From a checkpoint of a small mixture-of-experts model trained on Wikipedia: a variant of Adam for the experts, 692M tokens.
Below are experts of layer 3 (counted from 0) of a mixture-of-experts language model. Rows are named router (the router's row for the expert), gate (a neuron's input weights, with its number), up (a neuron's input weights, with its number), down (a neuron's output weights, with its number) and show model dimensions 0-255. Each number is 50 + 15 x the weight over its row's rms, rounded and kept within 0 to 99.
Before each expert's rows: "gets" lists some tokens that make up at least twice as much of what it gets as of all text. This comes from a sample of Wikipedia text that the model never trained on. Tokens count by the router's weight.

# expert 41
gets: ".9", ".8", ".7", ".1", ".0", ".3"
router:51 63 29 53 33 62 71 69 25 39 88 31 23 35 44 66 51 67 42 50 73 36 51 54 60 24 63 72 48 55 65 22 50 66 53 41 37 20 45 65 67 33 50 58 44 49 40 75 57 68 56 46 45 58 59 58 51 51 66 26 63 55 54 49 47 50 42 52 31 60 73 33 48 40 62 70 42 55 24 39 38 41 56 39 81 47 34 37 61 51 75 51 18 56 72 82 31 61 56 58 34 66 60 12 19 50 64 39 45 38 50 52 79 64 41 44 43 74 70 60 49 31 22 59 47 51 58 37 71 35 36 41 77 35 46 75 70 71 36 71 57 41 60 59 42 40 40 45 32 27 52 52 37 46 46 50 67 62 73 66 54 50 67 42 42 51 54 58 39 49 61 48 34 49 65 68 50 58 63 29 46 51 44 62 54 41 35 79 56 48 48 40 68 71 28 23 66 42 53 62 22 53 75 33 44 43 71 74 49 47 48 64 55 71 22 58 51 38 19 30 52 82 37 43 58 55 52 49 44 77 36 48 52 67 60 56 53 41 75 62 60 14 55 32 18 52 60 30 35 68 74 48 42 48 72 65
gate0:37 42 68 36 45 60 52 44 56 48 59 56 69 73 36 44 51 24 44 34 24 59 35 43 41 51 42 54 50 48 35 58 37 41 45 87 63 30 62 24 39 35 41 65 89 60 68 68 51 50 57 40 63 51 57 57 47 17 05 68 35 47 61 55 45 51 50 46 87 49 50 46 32 53 70 27 36 63 50 46 70 48 35 58 38 66 78 63 41 77 43 46 59 60 25 38 47 50 75 31 68 42 34 82 70 72 51 55 59 56 49 63 45 45 66 61 42 41 23 52 51 75 59 66 58 39 73 66 46 57 61 56 45 69 41 57 28 38 55 90 51 32 27 60 22 78 72 72 51 60 51 43 60 53 55 50 41 60 10 34 36 68 50 58 45 54 41 54 41 29 33 36 63 32 51 37 55 61 51 45 46 47 52 45 34 81 49 40 54 50 65 57 32 51 74 53 50 27 59 32 78 21 35 44 54 58 59 64 31 53 27 24 54 58 56 50 55 61 67 54 71 43 54 65 34 53 28 69 45 03 43 50 22 44 52 50 50 61 33 35 21 62 18 38 49 79 52 52 33 44 43 51 60 54 47 58
up0:50 43 34 71 40 47 61 61 52 40 63 52 34 46 63 24 54 61 34 60 32 46 51 47 63 31 52 67 44 66 73 46 47 39 71 67 40 58 56 45 39 47 49 53 49 57 62 53 37 65 65 66 55 56 60 50 28 56 47 45 52 62 43 44 42 51 48 26 43 52 43 79 40 43 60 48 50 42 63 27 47 65 90 47 65 48 47 67 56 58 40 54 16 61 51 56 43 32 42 72 44 53 67 73 39 62 57 60 19 45 59 31 57 34 65 35 63 52 69 31 57 52 50 40 96 67 51 38 52 57 31 69 62 57 37 65 68 54 41 70 70 48 18 52 35 51 54 75 44 79 46 48 30 57 34 39 30 00 33 37 39 16 47 68 44 41 41 48 54 53 26 57 56 41 36 57 69 48 74 37 52 63 61 37 37 61 45 37 76 34 29 61 82 39 61 37 68 65 15 28 43 52 77 49 44 52 39 71 43 72 48 64 66 56 43 73 68 44 16 31 39 86 49 40 53 58 73 37 59 62 75 58 73 28 82 45 78 33 35 37 30 60 34 17 40 60 65 43 25 53 54 34 49 54 63 66
down0:47 37 52 39 45 63 66 69 21 67 53 46 46 30 56 60 33 59 46 31 44 75 48 58 70 51 28 39 61 39 53 41 35 46 32 73 25 28 48 60 56 62 71 92 49 54 30 40 42 51 59 58 53 40 68 37 32 30 56 64 41 36 43 51 35 58 42 74 76 52 79 51 26 56 49 66 60 48 56 65 68 51 19 48 38 45 52 50 31 54 44 57 47 55 38 65 52 36 53 46 53 35 30 22 39 68 63 38 35 44 54 35 64 16 57 38 63 45 55 53 59 85 49 44 62 48 35 46 83 44 48 78 65 41 60 73 45 49 38 72 67 43 29 71 30 51 47 42 21 55 32 28 28 35 43 24 51 48 49 74 56 51 42 76 72 33 74 37 85 62 62 32 55 50 69 49 57 31 72 58 28 65 20 84 84 35 36 43 75 74 81 50 60 35 55 43 71 49 61 54 35 31 91 50 47 67 42 73 84 56 50 64 43 62 63 43 60 46 45 34 54 43 48 47 63 65 41 56 28 41 54 56 71 27 62 50 32 50 72 55 69 29 32 56 56 47 60 58 53 39 53 60 61 48 48 43

# expert 96
gets: "1", "2", "3", " by:", "8", "4"
router:59 59 54 66 46 50 40 68 67 35 55 32 64 52 74 22 54 65 52 65 27 50 54 63 66 27 48 42 88 44 59 79 89 41 37 51 60 24 22 68 33 31 54 64 63 52 49 28 39 50 74 49 30 26 66 39 51 62 50 61 55 18 30 48 79 53 48 12 53 21 65 30 58 78 61 18 27 36 24 18 54 56 74 49 63 57 37 45 50 48 57 48 57 60 30 61 64 76 54 56 66 45 69 12 32 53 05 36 51 48 72 36 47 72 64 24 31 47 38 56 32 56 64 34 49 48 38 48 58 57 49 38 55 77 39 68 55 42 39 33 58 40 45 54 53 35 48 39 32 42 33 67 52 42 57 31 40 38 41 69 52 34 26 56 43 65 27 24 47 54 55 50 68 64 53 76 60 42 54 44 35 50 44 48 57 54 51 68 46 36 34 47 48 17 27 41 36 31 43 53 46 56 81 51 26 41 30 58 68 45 49 61 56 47 57 58 25 63 47 52 40 52 70 42 54 58 51 47 36 53 43 44 55 28 58 55 51 64 74 69 44 36 63 55 23 75 70 55 57 63 57 19 52 44 54 57
gate0:48 31 49 20 66 60 44 50 51 55 33 43 63 51 35 43 53 30 25 49 71 70 40 72 76 60 57 27 62 36 56 34 48 52 24 22 42 65 27 34 70 40 26 31 43 31 50 68 33 33 53 29 46 21 54 64 50 45 52 60 48 77 62 43 42 41 17 39 40 37 66 29 53 45 40 79 24 26 44 49 27 68 38 61 38 25 79 66 47 37 63 64 25 52 35 55 49 52 54 38 70 91 51 33 52 32 51 44 59 43 38 40 42 65 19 38 48 67 39 50 68 48 51 64 43 52 47 43 52 38 23 38 37 23 67 68 57 60 56 57 52 55 51 29 40 76 27 33 57 61 42 20 72 44 53 68 73 59 76 78 31 49 51 65 70 38 46 76 63 50 19 66 41 09 63 64 42 06 40 64 65 51 47 44 65 46 44 43 45 49 63 57 56 58 56 57 30 55 49 49 63 50 48 60 70 53 38 55 19 48 54 51 62 49 51 28 41 79 48 72 59 51 71 32 42 35 54 75 44 81 46 51 53 62 44 57 56 14 63 58 46 55 61 70 46 48 53 44 56 46 39 43 39 51 70 48
up0:52 34 43 15 66 42 77 51 49 58 63 44 52 29 72 40 42 45 41 30 40 69 56 40 48 86 38 65 54 47 59 56 65 50 67 34 60 44 45 45 51 19 40 50 51 51 65 58 47 46 56 28 45 62 43 50 17 47 43 57 22 57 12 65 56 48 22 45 55 48 32 19 67 44 50 54 30 77 71 21 46 59 90 59 53 33 41 99 54 54 49 67 66 44 26 37 43 55 37 55 86 62 74 41 69 28 47 29 45 57 32 50 47 47 60 59 60 57 27 47 42 41 38 56 60 53 54 54 33 34 35 32 30 61 52 36 29 37 43 53 41 57 70 39 32 62 29 42 62 62 51 45 47 68 84 54 76 69 52 28 38 67 37 53 41 41 45 45 75 45 37 38 53 63 43 60 82 44 20 46 69 26 38 54 41 64 42 45 47 55 51 42 47 44 43 69 31 51 25 64 61 61 53 55 41 58 32 57 50 57 55 69 28 60 58 27 52 61 86 58 24 70 77 48 39 45 52 76 45 65 31 23 57 69 32 50 65 65 54 57 40 43 60 44 67 51 42 39 30 58 48 72 65 31 23 66
down0:79 59 26 18 57 73 56 63 64 55 72 20 60 52 57 54 35 54 36 52 51 39 30 70 55 76 54 58 55 34 60 67 36 66 51 52 40 09 45 71 75 64 39 51 63 61 34 59 47 47 34 57 16 59 41 51 44 50 45 46 44 71 35 50 78 38 57 46 18 08 55 34 44 22 75 68 60 57 54 61 32 61 46 40 62 57 42 54 50 50 33 49 69 61 70 50 68 48 44 53 47 44 61 61 60 57 65 46 47 55 67 35 26 48 54 82 46 29 50 50 39 57 56 27 61 39 67 33 48 45 28 36 53 48 83 66 31 60 39 55 59 63 28 53 47 53 52 19 49 44 21 33 73 23 53 34 73 67 35 33 55 24 54 38 47 45 39 44 69 53 58 48 38 43 80 57 55 57 50 69 50 52 44 77 79 53 20 58 62 22 57 67 52 50 25 58 43 37 16 95 59 48 35 55 33 57 40 67 54 55 59 38 37 61 73 33 46 36 41 49 43 52 55 53 63 32 33 49 17 43 37 34 55 31 58 57 54 40 45 67 72 41 69 64 34 57 40 70 61 79 26 39 43 66 35 41

# expert 60
gets: " Ch", " Paul", "ov", "am", "iv", "ev"
router:60 67 59 64 77 40 55 69 62 60 63 49 52 59 55 39 46 27 52 57 30 28 57 59 44 47 37 70 35 41 30 60 52 58 50 50 37 45 31 40 63 38 52 37 30 44 47 55 29 22 66 48 56 37 41 50 26 80 81 71 38 67 62 45 63 61 65 13 46 56 65 43 41 47 34 68 47 43 46 70 45 66 68 32 68 48 28 47 63 34 49 51 45 72 31 35 53 80 26 66 49 41 85 51 24 60 55 69 61 26 49 38 38 69 73 38 36 51 58 59 53 39 50 32 23 68 49 80 60 51 29 65 65 49 31 24 35 69 26 44 25 77 42 39 42 58 53 46 48 12 70 64 69 51 53 39 58 66 66 61 86 79 57 41 30 76 61 77 39 69 86 48 44 59 37 41 70 34 45 24 33 51 37 44 39 67 43 63 54 60 47 57 66 48 43 27 54 51 28 39 47 38 73 46 43 65 37 62 62 61 46 50 49 29 64 32 65 60 51 51 66 59 46 49 66 39 44 28 53 60 56 25 52 35 50 30 22 52 56 28 61 50 75 53 29 45 63 51 27 57 33 54 90 60 62 64
gate0:19 36 61 69 33 63 47 50 79 52 48 72 57 54 45 54 39 55 67 49 81 45 47 38 55 49 56 56 51 49 27 49 37 59 52 48 58 35 58 57 66 45 65 68 39 44 83 59 45 61 48 43 68 38 77 82 62 65 16 31 68 47 38 35 40 31 64 43 58 51 73 35 47 46 51 38 70 71 13 06 64 35 36 58 32 59 48 64 65 79 38 29 45 31 22 53 54 38 59 45 42 46 22 64 52 68 45 53 58 52 76 44 59 63 66 24 28 72 61 74 57 74 73 69 69 53 70 55 37 45 71 43 35 33 53 46 82 54 47 64 28 64 45 71 45 42 47 65 70 58 50 71 43 62 62 55 64 66 55 55 48 29 32 50 69 49 50 30 41 58 42 37 45 36 66 50 45 68 59 71 67 46 64 60 34 45 43 39 62 48 60 57 65 21 57 62 30 27 43 43 51 40 52 39 53 69 63 52 50 36 72 52 26 79 50 41 49 55 66 69 38 77 45 60 58 70 54 71 20 15 50 89 50 52 55 16 53 64 43 31 38 65 43 29 48 62 46 33 56 50 52 52 55 88 41 51
up0:33 54 55 49 66 60 48 57 65 57 47 38 27 55 71 29 64 49 48 41 49 71 38 55 74 53 38 45 54 36 49 08 45 47 45 62 60 45 63 30 63 12 41 58 48 44 45 41 39 51 50 38 44 63 40 21 47 58 24 59 28 47 42 65 72 35 49 62 78 29 31 67 48 50 63 43 55 19 74 64 48 52 61 55 61 29 31 16 47 44 33 37 65 45 54 61 41 20 85 60 38 44 40 57 41 51 41 53 71 52 76 41 38 49 31 33 56 41 60 91 78 53 68 24 41 56 59 50 31 58 66 65 41 60 38 39 35 41 29 49 78 40 25 27 48 43 60 71 58 68 52 70 41 24 47 39 43 47 49 17 45 16 35 60 39 47 41 35 54 89 54 71 35 45 41 61 42 58 48 57 49 31 69 39 64 50 62 59 47 39 23 31 49 34 74 75 60 47 54 26 46 26 26 38 74 49 41 52 73 66 29 41 51 58 33 63 50 27 32 69 71 44 47 62 64 58 59 56 63 54 59 57 24 29 28 70 56 70 33 48 20 66 34 44 53 64 46 54 53 52 69 43 29 52 60 70
down0:49 40 38 38 37 54 49 61 45 45 32 35 58 60 42 57 35 61 28 71 54 23 66 43 59 52 60 50 47 41 49 44 43 48 20 56 37 50 61 35 55 25 54 39 45 74 51 54 50 19 55 53 84 69 40 65 38 40 15 53 54 55 69 44 43 20 40 43 40 68 74 67 47 64 50 92 41 64 39 49 16 52 59 48 51 39 52 76 36 56 38 43 26 46 58 60 38 56 28 46 29 71 66 51 61 25 34 50 24 66 30 45 56 22 37 38 73 58 54 39 49 64 33 50 55 51 43 12 52 61 28 46 80 62 53 41 23 33 60 72 53 44 73 33 57 31 39 64 17 45 59 15 45 68 49 84 39 47 68 66 71 75 33 56 33 48 66 61 63 52 27 66 44 59 32 43 44 28 30 33 28 54 59 54 32 68 62 40 41 73 55 53 40 53 49 71 46 42 52 42 51 46 55 91 64 23 72 49 52 50 44 35 53 59 39 56 58 42 56 61 53 51 49 63 57 41 53 60 81 48 26 51 51 57 34 45 18 32 50 38 47 24 90 36 53 38 41 46 50 37 53 60 31 75 44 81

# expert 124
gets: "y", "ine", "ia", " was", "ore", " c"
router:58 65 40 77 34 33 56 54 70 62 32 62 40 38 47 75 66 56 47 55 39 72 43 30 64 45 41 43 59 66 43 88 63 59 34 38 42 65 53 32 54 53 20 42 33 43 47 51 29 45 28 36 40 26 66 18 55 56 55 48 53 31 24 32 52 47 69 44 57 54 44 50 84 59 58 84 62 44 53 57 39 09 66 32 50 36 38 17 56 47 71 66 22 33 44 82 25 63 54 50 81 58 34 50 30 57 52 29 44 18 44 47 43 38 66 55 60 41 53 37 39 43 38 42 64 43 61 49 44 40 65 50 47 51 69 59 41 25 76 63 53 46 65 47 51 60 39 42 65 43 35 53 48 62 62 28 33 70 56 56 52 59 66 59 62 40 56 51 37 46 62 47 42 43 36 51 48 79 57 28 63 31 81 25 67 51 68 69 56 36 28 36 44 36 43 49 64 65 75 58 57 71 22 36 47 46 45 48 25 75 47 79 42 52 45 18 18 44 20 61 40 45 58 42 73 62 61 30 78 65 54 38 55 49 48 76 45 49 49 42 67 85 49 39 47 36 56 53 49 23 82 41 72 58 61 51
gate0:56 41 48 36 46 25 19 67 49 46 43 62 48 40 73 36 44 90 35 29 55 52 74 50 27 56 52 63 39 41 51 48 50 37 09 54 38 67 63 65 60 35 60 45 41 61 30 55 26 49 45 64 56 37 68 40 33 63 78 21 46 46 45 59 55 41 59 49 31 50 53 54 21 42 77 48 57 32 67 31 51 53 49 46 45 26 66 71 28 57 67 50 59 47 79 73 63 52 73 00 46 55 51 47 72 36 53 60 34 50 41 39 44 45 37 51 59 30 43 52 51 72 79 34 40 73 34 57 43 35 36 54 53 63 76 57 42 64 71 56 60 76 60 55 67 59 47 51 29 24 40 41 23 21 39 40 61 72 53 44 19 21 30 52 19 48 60 20 54 57 43 62 43 59 32 54 70 62 45 46 54 85 41 37 51 54 54 44 72 45 55 49 77 17 61 41 98 32 48 39 39 37 36 31 59 26 67 48 53 43 58 62 50 52 65 37 42 54 48 38 70 28 37 26 55 57 34 28 70 60 45 61 62 55 46 37 23 42 37 63 65 48 47 33 54 50 56 36 56 48 50 66 40 64 57 50
up0:56 37 49 57 51 90 33 44 44 67 39 54 39 56 43 69 65 64 39 75 49 48 44 54 56 30 35 68 50 25 65 40 08 35 46 37 45 40 24 56 31 43 85 42 28 47 52 47 53 56 53 73 47 80 50 40 42 29 62 51 42 47 55 56 71 42 48 72 31 62 75 36 34 75 49 31 57 43 39 63 46 61 42 63 57 71 52 38 54 75 48 44 55 54 88 24 51 55 32 34 25 52 31 61 55 37 64 66 19 25 60 55 39 44 82 61 44 70 67 76 56 41 47 43 59 52 33 43 62 76 70 28 28 47 51 67 52 45 44 67 43 23 62 62 55 40 60 53 67 63 28 60 58 86 48 63 55 41 48 65 60 85 39 81 44 56 45 69 91 76 36 63 37 72 45 56 23 30 72 62 44 31 65 62 50 76 67 72 41 67 52 35 72 49 45 40 58 62 60 50 58 58 62 46 70 70 48 66 53 74 42 36 48 66 56 63 72 64 42 47 22 47 61 48 71 32 54 31 46 25 61 68 64 31 62 62 73 32 49 37 47 54 52 48 66 43 44 56 64 42 59 37 60 62 52 45
down0:40 41 45 61 65 76 44 47 47 68 45 59 52 65 45 42 61 53 25 35 20 42 59 62 27 57 72 48 82 36 52 77 56 19 42 68 52 45 40 52 22 81 70 38 39 57 73 27 46 55 50 85 48 43 62 47 76 37 62 26 42 70 45 54 19 38 55 52 53 54 69 64 55 31 45 54 57 83 60 62 59 31 56 58 18 64 27 50 46 36 52 60 69 68 52 49 60 48 46 73 56 59 57 52 17 35 56 55 56 64 61 54 76 47 61 26 53 48 86 36 49 38 32 36 75 34 31 58 56 54 40 65 55 54 41 51 65 38 33 70 41 58 66 57 50 53 27 54 44 34 51 72 58 51 52 62 49 51 21 46 57 58 49 65 60 47 40 41 45 49 81 60 35 83 51 56 34 10 40 28 64 23 38 37 65 77 55 54 56 44 61 44 72 39 39 70 25 21 35 42 42 47 65 42 44 26 52 76 50 41 23 39 47 85 34 35 69 35 40 38 52 44 61 39 77 67 29 56 54 24 47 46 74 55 33 68 51 36 40 64 58 64 58 62 66 80 36 55 39 63 65 39 58 72 54 53

# expert 47
gets: " October", " January", " November", " September", " June", " April"
router:79 59 58 45 43 49 43 36 44 57 52 67 82 46 44 49 29 80 46 68 38 49 29 52 78 59 22 36 62 28 40 51 53 68 57 49 63 63 39 57 25 42 44 68 55 31 55 67 48 33 51 50 38 69 40 48 54 72 32 29 39 34 81 49 37 60 34 29 91 57 69 47 71 47 38 57 09 48 61 44 46 43 53 62 29 49 60 54 61 25 32 87 50 34 48 47 62 50 51 52 67 43 57 57 44 05 53 54 60 42 49 37 20 34 37 69 32 43 28 36 72 42 48 25 51 51 25 39 58 50 40 55 59 35 71 58 54 43 32 43 55 42 68 47 64 37 60 50 54 68 46 57 46 38 50 52 10 55 57 56 59 29 45 57 33 57 48 21 51 60 40 21 35 73 78 53 56 30 43 76 38 41 50 44 50 47 59 05 45 40 37 71 27 63 44 40 49 61 55 68 54 42 55 41 25 26 54 64 51 37 52 46 74 13 58 36 45 52 42 46 60 59 37 44 46 55 10 28 49 51 41 40 73 60 48 58 39 63 65 50 26 53 51 73 33 63 72 60 83 40 51 48 34 42 68 25
gate0:89 49 53 52 36 47 85 63 42 72 49 34 53 35 41 31 54 38 41 61 40 65 34 20 35 47 43 44 65 26 43 46 42 59 76 27 29 48 46 47 41 40 37 42 72 31 41 59 49 67 40 59 38 44 67 67 46 34 28 68 82 40 68 63 32 30 83 72 79 50 52 63 59 56 51 57 42 39 62 64 43 69 65 55 32 45 42 49 51 30 52 39 33 52 33 40 28 30 39 36 62 38 54 53 80 62 40 55 86 74 23 74 52 40 34 42 54 34 56 16 63 44 39 51 63 35 78 33 40 50 50 31 68 26 57 39 40 70 65 42 32 69 68 33 50 51 68 51 65 62 29 58 37 33 40 51 42 72 07 56 42 49 32 15 40 58 74 68 38 38 51 50 75 57 39 54 78 38 53 59 50 41 57 55 48 64 45 65 51 44 77 48 39 66 42 45 72 41 60 30 32 51 30 68 45 51 59 56 56 30 72 61 46 71 64 28 28 50 49 78 57 67 64 60 49 49 36 75 53 42 33 24 42 55 39 74 53 65 49 78 26 60 31 45 46 47 49 37 29 61 43 60 42 37 46 36
up0:45 35 27 51 64 46 64 29 66 45 56 80 50 58 39 24 41 49 61 47 55 47 69 51 52 59 60 40 32 36 63 31 49 46 27 67 45 48 48 50 67 55 45 30 50 60 64 69 55 66 42 85 61 63 36 32 38 42 87 37 34 64 47 36 62 54 33 40 37 31 35 46 63 29 83 49 69 54 28 41 52 21 36 33 66 56 64 59 59 70 63 50 54 65 38 36 53 36 53 44 37 55 59 50 39 76 52 32 59 52 53 38 62 47 48 52 61 82 64 75 26 57 62 42 39 57 52 55 50 62 54 62 51 61 31 68 54 27 52 69 45 32 61 84 36 31 37 30 72 39 62 24 72 85 44 58 53 50 54 32 49 72 65 47 75 73 42 40 57 54 73 72 32 35 51 45 40 72 36 50 72 51 29 87 58 58 45 55 53 60 54 35 66 29 67 62 24 49 55 30 60 47 68 47 51 44 51 54 58 52 39 73 49 57 20 53 55 43 18 57 63 41 47 67 49 32 48 10 52 59 25 86 65 59 57 40 79 46 38 25 90 27 49 35 64 34 41 84 49 38 64 44 56 40 33 53
down0:37 43 45 54 56 43 61 36 49 42 32 55 19 35 66 67 55 30 39 36 41 51 67 36 68 49 81 64 33 43 42 54 42 50 48 47 62 48 78 44 79 45 50 55 41 34 43 46 58 45 68 47 62 59 60 48 55 43 57 57 70 59 54 50 35 44 49 43 64 56 66 44 39 61 54 70 45 33 72 66 50 41 56 30 38 29 41 54 74 43 34 50 65 53 21 53 67 70 57 44 43 37 50 30 58 24 66 48 28 27 53 50 51 36 19 46 46 87 65 44 59 42 64 40 25 25 66 74 44 43 56 48 39 22 41 57 68 53 16 70 56 03 60 43 63 48 22 45 55 58 62 25 52 34 70 48 75 27 56 30 49 42 44 52 56 27 49 39 62 44 25 40 08 31 55 48 43 26 53 69 29 32 56 26 36 35 38 58 33 51 28 36 43 45 39 51 37 79 48 09 54 43 49 72 30 55 62 62 49 61 38 54 55 78 30 62 67 55 40 73 30 53 54 93 76 34 41 69 49 73 65 29 53 37 39 61 83 42 35 53 57 59 49 53 56 57 41 38 56 40 23 34 44 20 62 55

# expert 19
gets: "\n", "===", "==", " ==", " ===", "===="
router:53 42 49 72 44 51 43 79 55 40 63 13 79 51 33 37 61 40 50 19 50 44 55 42 40 95 37 12 34 45 40 45 48 30 26 72 38 29 56 62 56 63 23 65 64 36 22 66 54 61 48 46 62 47 46 40 68 54 42 22 63 64 33 45 79 37 36 87 35 48 65 40 70 38 56 56 57 63 69 35 44 51 55 29 32 42 70 59 32 82 44 48 30 45 63 73 47 44 45 50 53 46 55 26 63 52 53 42 35 26 78 46 47 56 44 54 71 34 78 36 40 45 53 35 36 29 36 48 25 45 32 48 49 51 69 40 62 57 59 37 63 31 41 52 58 71 58 44 32 57 37 55 57 64 29 52 62 28 73 57 62 15 58 79 45 62 49 62 67 62 38 31 26 56 21 83 55 52 53 39 46 40 44 50 46 52 72 36 55 51 75 37 39 46 31 40 74 29 39 40 45 51 55 50 29 74 72 70 28 53 13 45 55 56 47 33 37 46 35 52 81 66 49 67 46 66 50 44 69 41 54 63 56 32 62 29 69 69 63 30 33 57 51 63 47 75 40 40 54 35 59 56 55 45 58 38
gate0:42 63 57 21 50 58 44 50 48 68 46 44 64 44 61 51 55 33 51 32 15 60 49 41 39 58 36 49 35 38 40 44 57 65 66 30 71 52 67 44 53 48 45 52 69 60 48 52 81 57 55 81 76 46 78 48 35 59 75 29 51 46 39 59 44 31 36 45 64 20 23 42 46 55 53 50 60 68 64 49 43 68 61 59 77 61 71 47 66 63 51 64 40 70 67 54 41 84 60 72 44 50 28 51 54 73 74 87 44 46 42 69 81 74 37 41 51 46 33 54 71 58 37 63 39 57 50 65 47 56 17 32 35 35 40 44 59 48 41 38 62 67 32 54 39 60 23 55 44 41 62 65 40 52 79 59 43 38 61 43 48 40 49 64 47 77 18 76 60 47 62 46 48 38 35 45 65 21 11 27 55 34 54 43 41 55 54 24 54 26 73 52 82 15 43 51 65 70 48 41 85 47 59 34 58 40 41 65 50 19 33 39 46 68 50 65 57 44 41 63 62 50 55 31 02 40 39 48 54 53 25 33 59 65 13 48 36 38 45 69 37 37 40 51 37 50 65 54 36 35 48 64 49 53 61 45
up0:41 29 57 80 55 37 38 40 50 48 53 34 44 51 68 46 75 83 49 55 54 99 40 56 66 63 58 66 54 73 72 43 56 45 44 60 44 53 60 40 51 43 43 42 35 48 41 47 38 53 37 40 34 42 18 57 69 43 48 53 67 51 61 54 36 74 75 55 45 65 52 65 35 46 47 52 43 50 51 54 59 61 33 56 72 65 17 58 53 44 47 50 39 58 18 37 63 51 58 82 32 48 30 59 35 50 41 43 61 50 37 35 34 53 54 50 56 64 31 08 24 41 69 49 45 51 65 17 61 62 76 55 66 44 45 33 46 66 84 67 08 65 47 59 57 40 62 48 75 48 63 59 26 63 36 73 71 65 32 51 54 58 54 42 76 47 45 66 57 59 54 63 54 55 57 61 35 76 81 43 58 65 50 66 57 34 72 68 28 56 60 57 44 68 55 56 32 47 48 43 33 54 56 66 49 46 53 17 49 32 50 46 29 46 43 08 36 52 53 22 63 55 67 50 54 41 10 49 29 64 88 25 53 54 53 36 23 54 50 68 41 72 71 58 69 46 37 32 54 66 41 36 79 27 40 68
down0:65 36 48 34 75 68 18 25 83 62 69 44 74 40 60 69 75 81 62 39 35 80 42 39 51 44 63 48 58 56 75 52 59 83 40 67 53 49 35 30 60 35 82 41 41 81 54 63 16 40 39 58 60 58 46 70 57 54 42 38 41 74 24 64 48 44 49 54 52 46 38 39 48 37 55 32 61 52 71 53 34 62 27 40 24 58 73 35 58 77 73 44 50 42 50 51 56 52 64 58 48 59 41 24 54 52 53 61 56 44 37 43 42 44 67 57 35 39 56 58 47 64 52 34 45 69 68 38 37 59 34 42 46 77 64 56 35 56 40 58 45 55 78 49 32 54 46 57 57 44 33 47 70 52 34 39 32 82 37 59 38 68 35 65 57 56 39 83 42 45 31 40 49 30 46 07 34 53 43 54 65 50 54 39 80 58 81 54 61 31 46 55 50 57 60 48 25 29 59 35 59 59 37 63 49 18 66 34 21 67 63 55 46 35 62 48 67 66 44 52 65 67 67 65 53 46 38 63 17 31 53 63 27 61 69 60 53 74 35 37 20 46 49 33 69 49 76 46 06 51 54 63 43 58 54 38

# expert 126
gets: "\n", " =", "\n ", "===", " ===", "=="
router:73 41 42 72 64 43 51 60 48 51 71 51 64 30 45 73 45 46 66 48 87 85 44 57 39 39 55 56 19 28 67 60 66 39 38 54 34 69 61 47 66 38 28 29 35 28 36 57 55 58 11 68 72 60 65 50 49 56 79 41 70 64 39 41 74 49 45 71 42 32 45 77 83 36 80 67 78 36 62 81 56 44 43 57 51 39 28 34 37 53 51 64 40 28 57 45 38 48 54 36 69 60 69 47 57 71 46 61 35 38 45 68 80 84 59 51 58 60 47 49 67 43 71 62 45 50 61 35 73 50 55 73 59 37 60 56 57 61 66 54 22 45 54 66 64 60 48 53 57 54 53 66 71 51 41 50 56 61 68 46 63 45 48 36 62 40 66 99 53 47 52 41 43 47 44 66 56 47 59 43 76 28 36 67 36 58 43 81 42 41 29 54 57 61 42 48 50 32 27 64 59 53 54 40 38 30 62 28 20 71 53 71 42 64 39 43 31 20 37 64 56 40 41 47 45 51 78 50 37 62 40 65 51 58 81 40 60 37 43 37 76 84 45 43 47 74 47 52 57 56 46 60 28 71 65 65
gate0:87 60 41 29 67 44 33 54 69 45 54 59 57 48 51 49 29 08 56 45 64 27 32 56 27 49 01 49 65 28 30 28 62 36 58 37 63 41 21 60 61 81 50 21 38 67 58 58 73 54 54 44 55 57 40 60 32 49 51 54 40 25 39 42 40 65 60 25 44 60 57 34 31 42 57 20 33 61 54 35 43 47 58 33 58 42 61 50 50 40 42 29 39 39 76 63 52 43 43 26 59 21 58 43 41 41 70 53 49 51 77 62 79 46 63 57 47 65 33 44 43 48 56 48 71 44 43 41 60 34 58 52 43 39 46 40 56 51 64 61 39 45 57 28 39 34 51 48 41 52 68 33 57 63 59 12 49 45 66 35 51 38 35 66 28 54 45 49 31 42 49 84 11 51 66 28 46 65 54 37 25 50 55 58 56 58 48 68 63 55 47 61 55 49 77 54 42 99 67 58 76 70 52 60 58 93 60 46 65 41 56 40 57 28 50 50 62 65 54 61 37 51 74 57 53 31 60 51 58 32 49 74 55 70 65 21 64 45 82 46 59 32 43 69 51 58 68 63 36 77 63 76 50 60 55 41
up0:65 63 46 62 72 38 18 47 59 39 71 44 54 31 56 63 29 46 51 53 58 54 55 60 21 27 22 28 61 55 47 51 73 37 37 75 63 64 41 43 64 69 38 25 45 78 54 49 48 39 39 44 57 63 49 37 15 62 47 58 61 64 32 40 51 59 42 50 48 50 49 33 50 42 32 36 55 50 63 29 60 65 61 71 38 45 22 59 44 16 54 41 58 45 60 56 36 40 46 39 60 49 62 49 52 49 85 45 31 45 77 66 81 54 24 49 53 89 54 31 57 54 58 44 55 58 67 28 51 36 37 65 68 42 57 37 31 48 63 60 50 47 65 27 52 63 40 35 53 48 46 76 31 49 54 46 49 15 54 55 71 35 16 48 19 37 48 65 12 48 22 76 71 67 66 69 58 51 80 26 65 56 68 54 40 43 46 60 55 76 62 41 52 48 65 37 57 74 60 30 62 67 63 47 47 57 48 36 64 45 52 52 15 50 47 36 84 54 47 49 53 47 73 50 48 41 62 46 83 47 44 84 47 53 66 39 78 85 58 40 58 77 41 75 64 61 62 41 44 71 67 76 50 46 46 48
down0:41 38 66 38 43 39 44 51 65 49 46 58 46 59 55 59 33 61 25 54 54 49 90 37 38 45 51 67 71 36 80 58 22 36 29 31 54 67 76 48 07 41 62 55 42 70 68 57 60 46 51 49 25 40 66 43 47 42 44 72 39 58 44 37 31 58 15 42 19 52 46 56 34 42 12 76 44 55 72 40 38 60 55 54 31 45 60 51 49 61 64 34 61 66 51 39 47 53 40 42 34 40 39 83 58 37 43 23 63 71 52 32 47 24 33 39 57 57 63 49 77 63 46 47 49 83 42 29 43 59 25 52 77 48 27 60 35 54 36 64 53 21 48 30 43 48 30 32 32 47 63 54 44 41 70 74 65 67 62 50 39 28 58 55 63 48 50 40 35 33 62 64 63 35 70 11 49 26 67 40 29 54 60 46 64 61 42 44 43 40 54 38 37 41 55 88 39 48 55 45 37 70 22 46 77 30 52 40 48 50 53 43 30 27 35 32 79 53 31 41 35 61 65 68 40 74 31 48 48 25 53 55 32 59 90 47 34 52 22 58 59 48 56 27 48 65 60 53 56 57 37 63 62 32 39 49